From a checkpoint of a small mixture-of-experts model trained on Wikipedia: width 256.
Below are experts of layer 5 (counted from 0) of a mixture-of-experts language model. Rows are named router (the router's row for the expert), gate (a neuron's input weights, with its number), up (a neuron's input weights, with its number) and show model dimensions 128-255. Each number is 500 + 40 x the weight over its row's rms, rounded and kept within 0 to 999. Numbers have three digits each.
After each expert's rows: "gets" lists some tokens that make up at least twice as much of what it gets as of all text. This comes from a sample of Wikipedia text that the model never trained on. Tokens count by the router's weight.

# expert 40
router:499526452471459494546497564509537525440514454418468509486457456493546557543510434507538514569467515546493518502531555482502445478524485440525487472485536482502524492498537451523529439519452447555482464523504502493529520520592502485508550453544397539513428482489490494528437521471496531461463451539438480430591567473534532490516397487459463431528498584513584531547558433472544507546513
gate0:496478499487514523491450607505504487479591582520447559495451503456505477511512462504501481447435473503534488504499498501333496473533505495494483504471507510500514498546538496498535477513503513411499544548482446497484530487478485450477509492497430566571521533504436493622519496435449557542505483507511493517516476490499509599504465458504440523503525502397474539466500465500517491521537
up0:471444505492507554435542433521514520457504518514462494507500501487496524519509454480567482562503507531550477521521507534495505381501529501433468493459506521414510479503499516538508497422522536417487525507499508494528466505462497509537474481409608465524503491519495496496611480502482395498499504543541500498521504504485501431414420441444484408473428494568448473491510486521500492505502
gate1:514514510492420483462511491612463453514461497450584502478571503496453481403643359505427516484321435509503486548483478496499497490499481429461476453499479499504419465536503468503493427469471495511500487534462515517492468496480458489518470492501595475494514474549506503494515499525511513493532489513526517423574466558485537499506494507456420535436493521534473510439410548531530522463521
up1:521501532386469599502506499488492508556540527595543514534480602501494471501526490473502497505493497476519529517550500472448496479508485537432480519456444450545477439550486507488524511539485509514501433532606357522506482493528544462525445487504490501466540525548466480454590532507497556553497476491457462589478505570493494510503519408555446460522475495463521522452479505452482500543520
gets: "a", "s", "e", "us", "i", "um"

# expert 65
router:535531412517460483547566513507516549454546470438513544463439427519464515513477467550520575519510571515524532534527503465488451432528529447438492473530511485522497482497547489595511496517441472516550468529507413444523514470579501524543516462535484475576474504548460421477494466453545471493525455496471450443532566451524535514466515448579497477577532554564511540558533510527554485527494
gate0:498512448533410566444528499487485473486461495498474467494463517466487465517507433613507491504580445512442494497529549501534461490524543491506388490493448519525468437545487498550601519486482532466503401504498583466437505564527499567454484503499484569512465518515556493504473508495435558548440479588516622485501559501595486471452512565439510500426497491502479512493501514495505492507507
up0:494527475555470492502455510484454491500499537484543493502494503496630542497418504371511482572491583510456498495420496478490442537489501464527506531467535497517512481486542515510479560485506558567562555514509520490477438503510444442474464458506459456520431533505489509481510449491483506506481464467496486470388474528503441553524498628501462568489528464492429477528493521491455505572452
gate1:514494395475491488528503432546505499523415442500488490545541492524497457503408591497450508472479467517476472494486505523504528502547507518534502505512505527510507498511602500500465490499504502351510501481372508502479505500416525527466501448521492495550473588498474478666508455492500499504501584500493507427446522531501511474421504496516540546470538462534483507449445501529564528449550
up1:563584484496480516496484505506512514562480558487416492498562540500498429518500601513471532502522493486534402563462500503496491507490502515525464554505500504505504502498502507470583403488490529513508519454495539483429488503494478484478467452544472540579423502493469601573501501497483517491482500508496544503486458503487488488449460503667534464562492444529459555390501501493502503492451
gets: ",", " is", " was", " and", " were", " are"

# expert 47
router:495479549423438527507511568526512566454502481576438444554442495486461467542511501502547488525503506535507455507561493452476423449522540503511599516479502438514482446524560487557530486495428510532512506450434448498528443430453449440496510524567457499547437494557509485524488485480487559467509504525505434480560458422521493464525476490532445434521539485531538552500530471540514536571466
gate0:466428602477492505500575499593493499532454499555403503485520591465461459523498486537526499523484568507490506502490602533452516513540481497503505501474457519536467486507504564487504413465441514476501549529439558550556384472571449496464499484555532495520421452493508546497531587501593533484522522494448491501521500507525414468522513473572495469491524472503495498522488542512501569504478
up0:447526480504411469498471519487414499511501486508492528465579478508529527457467561436482449469514511483483480444450421501469600506503505506377495456454490479430533597474475503508478576479487510500502498519607469469537448579495468518497494494536518572474494447553466588484498486499504492477466431457494502556547531520523499611488559508510512453455475507500552521525500496487435498440509
gate1:387503507547485521496439582493509436496521471527598421503494502574512498574493503548524578505499612432505504382502465468508526507571474571506598483533513514455503597496497530566418545531537415482512517526501508448588503485486453585453463513489507527576488464436461492462492514495490510520508482501502508446481455500590475494424471500492498541535479458490521452498455470476531486468489
up1:568499475510514496533523460517430507535466471421529491514501477503501476509542531525428478471562502460522442496503548502579541481510458460505513476524502525592477420521431460508559474483504507488490535463532548491553530499501499473513510488500510562499509549515504541542485463534439453534613450546492507525400374471459497498484493503556478501514496497496603496450459508501647515478496
gets: "M", "R", "P", "H", "S", "B"

# expert 89
router:549516525442475449593531491461529532487485455485478504558506451559473526562493489524529476480491532576524501552545559472504483508546521479512495456455536407498567498533539459515485491527506496507455505507517491544535497486543498453508473468569435481446428505502568510559504525473502584508460445491478465479535530472532525550501540454493476445520518516533508532520565444491556472581499
gate0:511466502512479553529447497502387427489475495542495513457475507501495496487490471519500472457523470496531543500493500513483519513497508514522448533464577423496528492564504498502550522445500542498434493525489426530527486505490495464453553486471441558565501506489452478503518498537550540492510545501459516441470494585528515503666507423607503543508482484578572547494508478517499489513549
up0:475436541479506462461494428533493522581487482553459485445486499529416509499550514457457420481487451535544491496504516528503542514529501532508517493475428505528532396500527523557534520574493528513472499517558503531466536466500486545375503520509515491501501522465469501547510512484514504523493506500497461387449461431489413503428491518472547459463467452457496494553509629505569489437510
gate1:496481519477551554534522489549531499467500591469483498461442460519490498458559485467519513488469537500442458504487518502473494514646447561517477469499474492519486470511453424574500495595536466582515457460538497505540403621508533481497497477489451487504497572493499525493505500499481650505468464537515527565474530503527559472486630516586495492454535465510492497427498500508508447532499
up1:578487497459503599611470587525483541482504481565478498457407510494489496497516494501506520497461526489465543453549482499531506495494499477542500568398478500500485517504611503494527472510461515477498541344472467480499500441513486506514403492517478523468506498559559598590515506527564520448495613513492516505527511497502546449518562511490518491558505557517494518550499474494513546496509
gets: "s", "ing", "ation", "ion", "ment", "on"

# expert 83
router:545502489456488470552505541536520521494550487423476502539436463453461500519517481519571488534509573543546561589539524433467515486560508496467508441503538500490517501520531482605479496520439461524554461482466434478534472472567541468511508501484470516524491508539500402549499489439569514537515488518403459491577515497501511562506552479526477419536493579551521550592522465547557487551424
gate0:485496571509617504514497506499498474480449501508571494532514511392498503436560548535480529491506484503535470499398529498443524473492567537507486509505412389470515470574494454494445515484472474510633509486351482506554531551489564450488476506483499508495427554432501542508593482510464541552481540493492488501495508514483554427543523486500474499484515497506516496496474497491498574530520
up0:504495529541502534489412441586500461485562566347577495495599522503490487503546516466531562475498430436503489422504501494487578513483516462502500492484426434496496463497505503463510477525451509505509489528538425601500327485605450524499588385497539501513499534500547518480522477499562517480494500493489511512502581524427524517528550452495443454517470498557502555567512520469521495467516
gate1:486479456526490510459605500468489496433599450479501410520500487476515495518484574464498491500515527480461503533517583334514488552509454495506495485503495527544485501455460532493469516530523500492521550433504520574491498509492461502533514506536490472457504505370488501584531475560632549538501520500455500493428509506424537513500549558507494472502540442494479489554542502630470571493483
up1:600504398502454505500454511496441469453470478520539581474348549528482476497504505494487448597541504483401469534445395492498561500508502599501460504497484505475519469517490505539434482497396472464422555504502490471429432540501499421529500516533474495498524548562498503423429512516528488489506505509421511511518516497478492502523492564507491541474490501530478501487478493529520528429494
gets: " and", ",", " with", " was", " as", " of"

# expert 4
router:510490462455476493548554524465500577493511465483448551505411460583476481518458481455525508466504502520453504521568517475515466533512545473463560470488538473552550515464506484528476507545453490522452496516539470524529521440576478510515487493553491473502450502517535472518464495481505557527480469481419491445593491456570533534516545488514509468587555466575550532544565431525514467583451
gate0:508473456501529493496484501556507500555503498478362511545508449540486557435499499466486517494478461517461453498491510527494451549510498599542498491529497575490459527492489450505478513468487484528529490507561511572500502426471490582500518486500571500472425501458454499520496460582511496493506498502494492491470408492540441429522490475472500477519507491543415528547503528489522513518505
up0:499514497477500461539544491532489518601403582467499533522538492481508464498492403530537494573490493511519472489595499566542481534498499518463504503500555522490554521439497507495501496542592491487499431502518504507557526509531514543502508485525468502454437479464503514497501503490447467500476531639542528497470493462464519501524476488496533500530497499673511418511471486500519499576519
gate1:480528496469521449499506509500540480538493513473494527554502486607506496493509539547495584568491586492387490491568435527499476504485503501584502506497518441504504458532492437460505554482481518512430525516505542468506489506626500492580473495500501515434516507512543508503489507520405493509474502476496497536490473446484495507497504545534444486491505548523479472423477473505492481507505
up1:469502508501495438504456527498498480491479494495521498519451428546501485489444538508499480561505601520459501517512503504494504423492495493473499468511528507479450474557477504535484478559519429403411552425399519546506456560459487539578518500493585534484477486495521500537499548511495444523507501499499478486433495466496529438462465602502525496498577591477501436491481497658385512487560
gets: "s", "ers", "\"", " people", "es", "rs"

# expert 45
router:528506455416494486560546557453514519463501441451529511527422453499472547562477453465537477489462514563488536487550504453500471479464496529472515478485554495511523470474504448550467487566484492548463487521515454519519530445528535477499498447541500524560470511529490531470539443486533554534477482490486519428628479468522503535468554542482516493551512513551510537571566443506491494524441
gate0:507498494499496470491504499515501441544560500441522505490428527602534508543501470500486527526492500490487516476526444486514481497490500509501499498529488424502490522503447474520486456457500501476494471506449517426503581489497533512480486429512477515496489535464427523492539457416493413433544368518489500463536473532461618426461498518413478610490501480507469502439490458477492508498512
up0:462437545494484575394546521503489548527500397578460558488421415487527636469488500476511537500487476479478426536630477422497499551508477472557446542457499446506499491493433465528516523503513542504481422494497474514499474455561496541521510501472543474482402502575506542511486502505482536491488512489482497499411502489464450492508515562510551465646493522528545440499506544474500626489520
gate1:544519477548434515528537491503510478442498508532480547509599559533428532483514415496463513456500424500480389414502532479530591486492477485472535499587493506500444501502499531476503512519440497525575478497510520524506518493498516507555497491489495447464471490614489482492481499567500486494542457510489501493495481460486500530542503504507529592480456524353461509460504422565548496533501
up1:502475493500455539502475474492499472489535497492543543551511505547551521471486589413470506481496503404394550452504471543492545482490491498504504485590549478523490499506415541464500482419482516513500499502539500429463503507457640504501517467482588516518523508510541524493494502473513420571499409513488481555512531500551540528493457507455505576518475533502464538427502452519468511503450
gets: ")", "\"", " of", "1", "2", "$"

# expert 73
router:483524491495501468564498515489526517419664499500517523484414446516503537513491502485550538504533515532560600569542529428508522427519496426530515517485522430532489481522532530493537479445496515477457501478518433488487528518541462528491512507536457492522523571449481452530492501453549555503481443453476460521503519449544522503558509494554456485562522565482462499515499538497481501525436
gate0:495513522541508505468493561572531511412491545632499505599510512464481496550440491544521492528400438498473510499513487506463522493498638534505447489482476554540333502512474487566478520472482520562502480494540498460504519589535514510471531500493512476412517494518560485498496505468519500503638507460480480490480368500522492529508528509514465494478456479498499534516491525491494510579468
up0:499551525502475504502517498540506478502501492534518532508466473442502513506516489528498518496505490492554499538527491472501552404516560515409508458496471499519512560532428498493497472495537455501506503483516544478476499453507482557483467525532418542507505425530496499471528513498497429512503465504447537375503509498499427457498500501455514505501512470490479499491507481504557492503447
gate1:485564547511533500506563518476502521490562594492535484501459577495486487469485504473502612509538506510495555553513497446494402482506476533575512520534515505533502516423502561506439469413570475524434502500501472501548547508548510493450516609532444504516509468509543476487641468513509466598518501479489521513462527528507489474483463501526537516500509464474566493479444466500455500501492
up1:435526507502545490432510475503485515505513452496505549510482481530516431525473527457508469489511415541561499500515499500456524577508466498514589482500495461595548510458468497503509548492484505509488513529473511554521518498543524457390493484596503554396476422500452442595493499618533508497515501465489547579500487522474560533470500494574498385489498541523439446548482533495467500500463
gets: " |", " as", "=", ",", "|", "°"

# expert 116
router:566486499448478450599577512495531549476530447531500522500480467607424514557460450488483526483509522516516528578549548482549448467522559460507525427513566501555561489542508463540478523553489477489440493507549458520517506479522523517558494490573492506516452534502502489546496500458528550490445466478455494478535533455540516452522486443517527507549541559561542520529581482487553455565502
gate0:577522484441492501505473514551505499501521577491545448498507549502551491458453574484486581571540471497516494560418523498606509554521475439512496473574523484502507514648463601461619545473549505496501531422497510479503447417498533492450525452478480495495506499532472449465500540532475574454481437500556491552538535501410508456501568495523468471492493462502438564488542500492499533585509
up0:484486489492598482502509594518651484482500479485490523490486458499441508495443486502423503541492525538401517495491471489513526488554502512446500504551466497478533508511443520474493590470444557449578499487567462505564469457462466545482580504470505625493521466566511422507574506493498549544520587542521503499444499482466590494552503499508438467438502497532511500511502493513493447519503
gate1:492474546561449531490520437556472494508516520499585529505530501501463449499514539499451502466487541505498509534560456500449540485489482527414546450515495513528505460410471487503479500484500484620491496517533533470524453518485479538526469472408496552516485410514459517506494527518549457494509531494496525495632399467507517539498499413478645494508554444534492506482524567470559500510440
up1:539506496501496567501512467490504512518492461499523527518547527454573512432446448498558459499492623558504533498510497510496499505457472436608504512585476490594485450444505463500561498432502539518563572501491532499501458508351511501505403502476488495438534513521502540507556485457490449493465522494502501469433533488470488481495590522500380504461485500635583499434483556528494492475503
gets: " it", " It", "s", " album", " area", " city"

# expert 111
router:530514449448469497513485537468543500457575433455435498554444452448480505513463452460517540520499509486529515502563570450501493469497537484456537465503496478500517532579488481543479496483471434476507468473476483459548479405492522443558565495554466458574459516603499469555480510519550561520482455517504454486481547489538473538486539493512456446527512529525491538506514457542528500551465
gate0:560501532492520434497609523513539591485502521453458503464492531492505496466499496448461503455500508501602507522547496517530562505517528461491455500493450499530326517598523519535489513564499471532510495488485527499534505477488505487496506511572499497521433456479481525537506505515502424497514481465532481479480423498627622503516555456500485502493507518534515483557558497541576515592503
up0:501533504500471471505575532497519534512484573524502494497460589542501517489521532455538481527496498512523521490497519530506561443503505497544536481482412491512457497556583466485457489500509498501408449489516539438435560517471454500409514489508623500468497500461482565498491533517508499492508570538582502566449475506496514392501612440495528415501556504477458480502462491502449493499630
gate1:501465525580515531570566492516500500498497508438484482514504405520536514499484526459510506451497529581409503509517493508573401493371513504501553511500476503529595477583549499442489497509549457494545475446565501465505499522469478524537504616514515623488501451517502498533480523478448487617592493455555506432496493487447501438492453550567475498501504495502492482517462492514443501388471
up1:481512500509521539491502495507494484510478587526500493501457503557438500380491475528501446494460482544514523456471492500495500502446451543465500504500490503476576506531501523401615428490507490541548551561499438565505532521408423467540478501429453522506456429561481516497498406512424509533504437562503516502493530499474496488441598500509507530471501477443511524501473496552500489492461
gets: " with", " by", " of", " the", " to", " for"

# expert 41
router:493542512532470440527480559471541543469586453472546539507536461568466515484473480451508499525501455528529537586539549442479522493570510476489510460439505518504529532455611499581465522538432542517543438462532469493491416429549477536543522489497447511534498535548523461558467473466554513496463443561460492470559564472486531531457471490483519486508572590538495573551511454480535479547470
gate0:526469462520501517501499572522455411495501485432530585530555354439573523467512504539539490528470534469521494510501493544435502480452500458463508481488549467517493535529557430570545509511461500524471564501394496404498496507395463513457496453452392477459489500461419546498505506523518483519523476534476581455492532506492493505492520471525504503410476496548489495513499532489503485499537
up0:500584500418607475461500472458407500491449551503533431510519555511485542500510498509527542551522494495488487507506581516501523445522469494392519547452558448513504505502497488374504463492542489524487502456433499492450507504508526536482489506528497503483469467441534457479485628476497484487427498535545510477516488581462536470461524409509482478531500491517494487471532490458500566500521
gate1:486461561543527521508516508447527493430561535500525507494564518503375448491503585645490560517501511442490500565457478575469515570501466493489513508497480532473555482556443467504613540626498503459493513556509507519508504514483432450480483435411493500473541502445561543482499535511449470502497505494502491516545501461484503457513460484471491385591476602486447480505543414450562515466480
up1:482537495508506497556619506466502448547501502501643543535526487521515503512596502501499546448504500507503546506487499546422485441514520509515508499479500487568561450503545499422567488502550499498506441539500463356500535516516560527548467484498506564528503462492458535476493451454570486517478501515494422553544502487498502628504501507425504464473471517481533456513574573468511517481531
gets: "ed", "d", " her", "ing", " his", " other"

# expert 69
router:510490486484470446487496514525523538467517416487531500502443501439482479538474497499550503506499504541526506447609492458505473455557540491526502443431586494538505507489500461507517477540501494537485449433516500481525496467483475521526507507477429455527467465553552490539434486482526538492500469477494450528505528406511481529456456480591417437490511489541564541499555434516538526515470
gate0:498523493500513489430514480517556511501419502618503507547497454482510529545507509502496490490562566438473528459497500509502500500494386508517506513509531368519488515529481469489497404417539502558537500422611499480509443499502503457470505489440438493532479549449470508493418463538515555482570508527403501509500491506448500501473452474536487599529488503506562521557500517523457492499459
up0:588503498519530500552435507533520549465468503436505473503502518500474455491503453581498488498505551583523539504541536444417586598536526423469507543500545485501508479502483481504576498595522480466498511505428509535504562429508503501488499509582614497578507506498495491512482521535463590341496511437508512495499440527546482516472485533512542536465499497421564477511498492459549504493442
gate1:488496500475508506531485498545498532504527417527494490494502500505575507499553565533494500503493520483462550520503495382505602494511413475535538616488509490504473582583459453441478559526511502535422593474532463568500492580522511460526456501531526465524563503503514502503525513554493525509584438533573449544511501497496504392509477492467451459456505504466595526452514469531489500622512
up1:471570494511503418516480515456547493581481543544506488503506553500500518498494411509437484492515499450522517489497500452512456433521525459502507528472557547512496428425500496505525529613520483502596584490445509537506544508500547488504486492461551463420441659519543459497498522515619532556513501509515518567489574524511540397445391468478512505504490523484570474538518590489510514537499
gets: " |", "|", " USA", ":", " Al", " BRA"

# expert 18
router:464485464436445464524487502484577589463492456471501544523478455534471475537488467525554522473523565514528522510561547466546472556473521450495520482495516458523600468482523452492484528544451457471491518522537488511560499460565509495543458453562500496499412545538547470489480449449513512472442491501440490443524529469563503522547532464505506447550511517595556513562553473487560440607499
gate0:497456473472514496587540599462524439551501491508390475491515481498535497512540474499541557632434487489507498539500504519528496551504507486518405487548507499542493500547534516496577497463502508441514544552464514619558457567537452526565448370508501485483463536565496498494509480573490524536521515497517538484539507502474497490477511469426490613512500536519501501502499471481499521500522
up0:498458473585489493435484581463461525518495469564454481504496463503481501477502474514467500479420442404508516536508476506659461492515556456504516517515535544435501484476539561481505503511505497513492529503499536448523499473501572520566525492518469485525517490571562523534520590531583523477474602497503470541455511452532585618497506439484527510550479489509495461481528444501556525502478
gate1:502587540545505569499517502509516504432506495446514489487466494642479505617430443503495487486493495513518542380493469491492515515461518510428499502496470496438490507447349499511497410497499544480555496432544502526560535528501502508498469470520484501505556499480459480373454534502462455498491504513504502465505500523562491578442501509492510486495583491453422456521467487492476558480518
up1:507485521499548495482400397498482505552446597500475490538492609482500525464390475469476500552517497506492525416506455520496527579507455547499490501475512498535495476492446519466474487579500386446511426528509486506490501518459513499488469543501490557487481491497545498504563502506444475508571520525503526527511490494498450490467411530561539495521484536598486498514482497541520481561499
gets: "s", ")", "\"", "es", "ies", " years"

# expert 100
router:500531482501471459581598576473454540431557469465548538510495503553508510507501439541494573559454509516554506598454533449496471527528542445545499422450494514546535564521551481501493521470456466509582499470503457497511441426481474493471526491526442513566489498513527411549491463490557504478456469502539525522495568418530533508489464510505520489533532549517493552595477416506502445525501
gate0:403502499574467458580502510504480532438513496565401469571532556501494477429569500524493653487500499499554535497448509498471501498528493527542491498416506482538537493438522492526542527526479461499497485531594496447529500561520498439490511502527603592465568509466522502522511510478425497494506515541451499533500456490570450449520512528513552492493516423398563478493484482459559489388503
up0:555484542430541515507503551504568495500502512503579437503496503515546563504440602522491622542498510501478390538497543496578519523418495500498477458484454490499487466497502553500411540474513462514512529535497464477509483446473465509516500522508481507496459500496552487506491533462497538529446452433500471503471494543498532570465502551497536487484460491557494529575501454645528509552586
gate1:504462505480537519616504487612571544488530506474502502541502469425507540451514522517506423489471500525476476488501493537513505547496476533473510512506483414495523435587424509372506577518577571500629503512522532508559502446528503500513440510562502526502475512535502505499506498530498463498517498473496522543532504511503489510502548504509552443508531392503488466525511446557453594502496
up1:510516512397508500526494505538517501560550573497465545496487576497523509484562531494465525488503488527493493508492517498505537538538522503499568480477547524502430435506508477629464588465498467518500491494497567563540526496481440503483515502480500592498489507490506507418532468492548436517484467503514550505507470490580479504517483502511515473472459478503451467504505451423511534629491
gets: "\n", " known", "  ", "ed", " due", " used"

# expert 103
router:521526461502446449549544524509544496468548451432425465538429450529478520520507517458572541489550485503539518541539526448461492463524529459461514461421554496519519486524544518474442494505474459524541480475485484481557449405520488469543556477540517460529486522520495506542433481510565531484475496501493481451567572490534470536452521421496464510495527551532491510525515450537547571552490
gate0:547500509510524438495493514536501503486501501483465424542700529485445437409472490513500468557507432492545526628508415499503506546503479489487500494494493523380495498473482498544480525504477510537525516469517506406502466406501505511476486494472596475494490499501554511501496500536439477496506494520426514506476461500449513469501502484538484502510502488565491534488515497556576494479515
up0:486498412501503489459474512516634492509526535502498502466543570563535414501508479398492446500506488475514426475508379506515484493509535511522503491549492501571478556465513464554499470554503545496503504567496562462484568488495508500457482499510487529444473501538474532606539517521493538462472531588393502478489531497505501576496547535513492525453495516501591462444536511501475492529507
gate1:475407504479460523502513595505498475497549470467432485524444509501504503440502524491512434530478499465486501557524486593515502566546434516426533436482515500498550498523497481487533487522535505595503500518629511504411510492540513549548508477467463530476595470515509433364506486502552523517484525464499499501517431478500449517503518500488498506525500547433461496511562589432498593380537
up1:517494485509505509512511500479493479563413451470516529493455449504494544562541500519490505528497514561501449502500533394513496516466493581528487499491539505489502582475403477464488587564498482513485461487412517454503505507385444376494581493499513481501509418521531510532502585574489471499447502527428539519498541501487464498512499514506551512550615448486444444450461438524546486543415
gets: " the", " for", " of", " his", " after", " their"

# expert 16
router:526529462477463491559523561439567553501559412478463495562449502532475552511481460474529482517497528538517523501499545467509483473512489458521526455471529456507498466531571477563453486534478476520465441462447455510514480447538533471534568464533461497512480562571504524490453508530587592530473500532457483496548582497554515453493518469554473536509560557553502517506490474579530531481460
gate0:503592566442502500493500445466507503578485522463501519546504499541491485565514493454489504470499500545498521509492510470476550561496510501490497426471495530502328506497547499523428461516488461499508556562492537500504417469517425482488510502449474457503494510519478515489494458497524491514484503490464412520581488504552456470468425479515502489445477437479524519493425516480533412495523
up0:519518512406537487504458495470476437497536485534470524495545486458529503494500491488493540398513466571496483514503487583493530446607480501500492553499516460408507491501485540461505425504452521490395518502504450457528521420498481497477499522499549487426558501509439482497500624474434605549433449505508573503499502509470448500488520465544497523554483516482477502463552529509576496490524
gate1:544479573504545508459485481443505595521502449520570496499441510529509493535478537497495517541526495481506607537480502513530459487511507548500508491562500506500551518499513502417493586491499508501501498554488501521428452515478491495493486506437570472429645471501454487528484500522481470494531539554565507485488558529513476453499505499421493503604500529496536497504555397503445491508494
up1:519456459507501474483522503522523477500452427548522483500502492520578497482465433452403502502512574488502514505609464496503495503504593524549471493503476502494443495495510495534439501497435511489461472532501504447502521519470501502501494552468494477419431438488546475453479461472591540512500520447497478464516539520559544499506435483550506517576526430556480451502556475572488522502496
gets: " the", " a", " in", " his", " The", " an"

# expert 30
router:474541529470504518537486538521548514394540480516536502560442429485479529485530494449531451541499563545559533543504549448515496499498470463534513505457578503573488495498562477497533481488466515510463532448429457488521495492544525486494547465496458519549461543533485476520474497482491503501485381473463484484527520396559496502530532466576451465556534543501480503568556475544565471539477
gate0:490457508499507522476507478479483491481499502505526416510501585478468482388511502492612505426535464537529549498487543484573499446489526501501506503489523596543438563470400441500507591503422498597501449396497482495508489505561483438533501522436449512497500529497504507513508496519437540471500481544505531481450490472539499490513494444502527537521480536513530483471589558387448461528475
up0:478472468508487500462545498504519475536543531437521479476500499504516594538551473555533552484510599562391496503557558533517465531440464480481568483613493500502512492442454524512496458456505549520510517543500542500417559522542499499496489581457482461486542478532492468499469501496497518545517500526502566538518558544494470467493485526360500499468498435503436462570485505532477543493474
gate1:485473554552577504483503489465504581513502457521563550509500469490498542496500499426501504439492482422508436497532601587524562494456504500639500605545472479493460552514515486507451534459503462544553472473496490485498502500458413500485534502542573536488560490602513496444418499491489447525480495487497482472499513494520476507507531524522538499500512490591497553492586450484430517496501
up1:466507500500514477509492519520500538425508526509498491499463570500439521511510599501517507472571494525454569509507496505496558497521403417515533506452535485471487501450494473504512495481542466484512503476515447498474502501500579513542488478504525535516431509498575488532535514539406479416429462467507561499539448603502491500430459524501547567517506472447501504492496474473507494447499
gets: " |", "|", "  ", ";", " MPC", " contract"

# expert 61
router:506502495509484480516501472459519530457517503467469420562524514475453530579508462474519457487494554467488474565547566492446530502520554494472467482478529515504523508502500432571539468563527440508474426444433511563527483438459488477504478490478413457530468523493449500506476520446522501499464450448490510497453507386569501497521510444594450475497532519533563483509545492516562461553392
gate0:527500498454484505570510499504472489529519495455489507494498505464484541490469515478492524466511365448501476517495409416494531460566484485505519515526497499504501482498480476461452520510448525491475427498545489535476493455499440555499504503505493436489474497446504492472517451569437477511381466502500550507489580522536579489512536509439469420596516465501452473487465490502462497494455
up0:497517513559501447500430435500509543596503492498499519494499454502502530488497500521490500506530484494481666600500521323593491420503505549495495502473507451475414514527485498525490628431498512477525500547459492509480476504490511510529440533504500481452450524504515491524499523547424503488439423518486493501500487475499491532513478522523465544525497491497535499491511506499437421510487
gate1:436530485508501500462604477498507482512496445510507503454463549515476513490490458487560503448490486498496472498557484452485550499521468464498511608552531487499509514492476466502532490498517580485502498498530540514497502423454503582500495446514499502499511508490501536525519503522529501557523538488498510593488530461467518471515484471493506444466541470420320406506492412523539478465456
up1:496496486470497560477500520501502498488517545494498580514559553475510505506529507580491502456545384502434478496515469495502498554496532411541503459465497499516534467539460492420554484501461492522497502600483479500471555425508445475502516542503498500492533460521538463544494398528538474439501554492460552503502576469464581526485505524519500512419626494503581500470399557495460521577548
gets: " |", ":", "|", "″", "N", "  "

# expert 36
router:503498425480453490506569578482530529453534488465533557462468487530428508565502455558526519479471570511539528516507513493508468423548543517484496508505498518521494473531580478571501534557443515520535483496526369501541512502546473526530460464547487457573452498486482482503457492501525524475521432542482431460484552461503531537494505445547457467572514560554545570567549483570538502560485
gate0:572595509519497484548491476503544560535500479596498504526500555494474563546381525481459524503440555519477503494482536522527538483570482519436481571495502491501431551469504505484518514499529549419489500407524480486429455497556473545479483476548529481526498578480480491487632513419416460479448517464478410498483487501532565506529510549479505499511502553455507583535457493503512500558520
up0:516501493602492550504496522510491479540501440488526498549486503530498500550472450585495520510506495508426501495497501570510500511485407499467502510525449591477446493556511493520509513458498486446501488439463457517546550406576503513539536443507508504586503501508561549610575415526506561502467493510500488536486542509435554550473575477441489538532589499500512476534493429498494484507534
gate1:489478521461455472459479505555420476433491499468527558517507488469520483499501507584478458479447438498482527531486463503439417519499581480544441442522505458576519520518424412498520527523481446381487489498481512561500501525516545452490517473506480518467437577409498514478488564505471482546505526512465512537434542492498484496522509527500497451511424489454500514544428465481478493499528
up1:514492510500553503502509525437508442582444468489497484472498510547461490499534459479464524483480427506495558531509465524503466406545478569481503470509501602492501443509493530519479463501492545506656409483503481498431495528535464510513543571507500454480506491562566513455498491499484526480520537510548458493536540455585536603527577507514561504502482469534499501468500492516515556521522
gets: " was", " is", " were", " be", " are", " been"

# expert 86
router:534518477454459447483559499512580577495572435494502497507453477519506562546445433452565539480471511497520527537478576479465394464539518561493500496512526484593484479555500469506484435526489489520520498495496476476500508444508442531527540497563472488537466484501522513541444489464427555493499472485467438469534563474508501539492432475549448428508518584590532544602579452502546503583479
gate0:477423506497540489480463515548431614486496495491457504503536491500504470499501530447479466480518473496439493497506500493547472560522419516469494512561476509477513471471519515560493525495397464488479494490464491538481500628483554489522585546527483484541558541513525484498482512557490503474510499515499497499424482502487528439505456511513494497507576497411478508499463502479509458491520
up0:431475494468433576518536497512529516539492500510458537507620471540514472502564446500498427494490516528496469501504523517450621412469539443476547457527509468505507454498532519504473484404533502463519510495572546487494438518534522475344524441478574503444535496496537492493504507498548521490481490466495503448497487505435400477479465497461502562542500476427542508488500378494514518489525
gate1:501578497499495509504458503551482452530502460524501441488508485413535488418534523501517501480435500464554467454512429460535479496519489447517470492487493490458504501480435544502446471510482609517469557487612529502526568507492490489502456501512472440444419518417403523498491562514501469518507491523417463438517501567540477519563499477496481456519537524570486464437562471550511517516470
up1:440448498519523470461500510567583535444443472473399476491464581468470520502503479532502524515501492462428540481501529499569497517504498493500395421474529492520507499485487499509486542480466537480478481486483507521550506492500510524506469447501437484390430364528510476497560439450515413483507475479383484544527514483508509501496447542502498488506500516511515505539492532514530517564498
gets: " of", " de", "o", "e", "a", " John"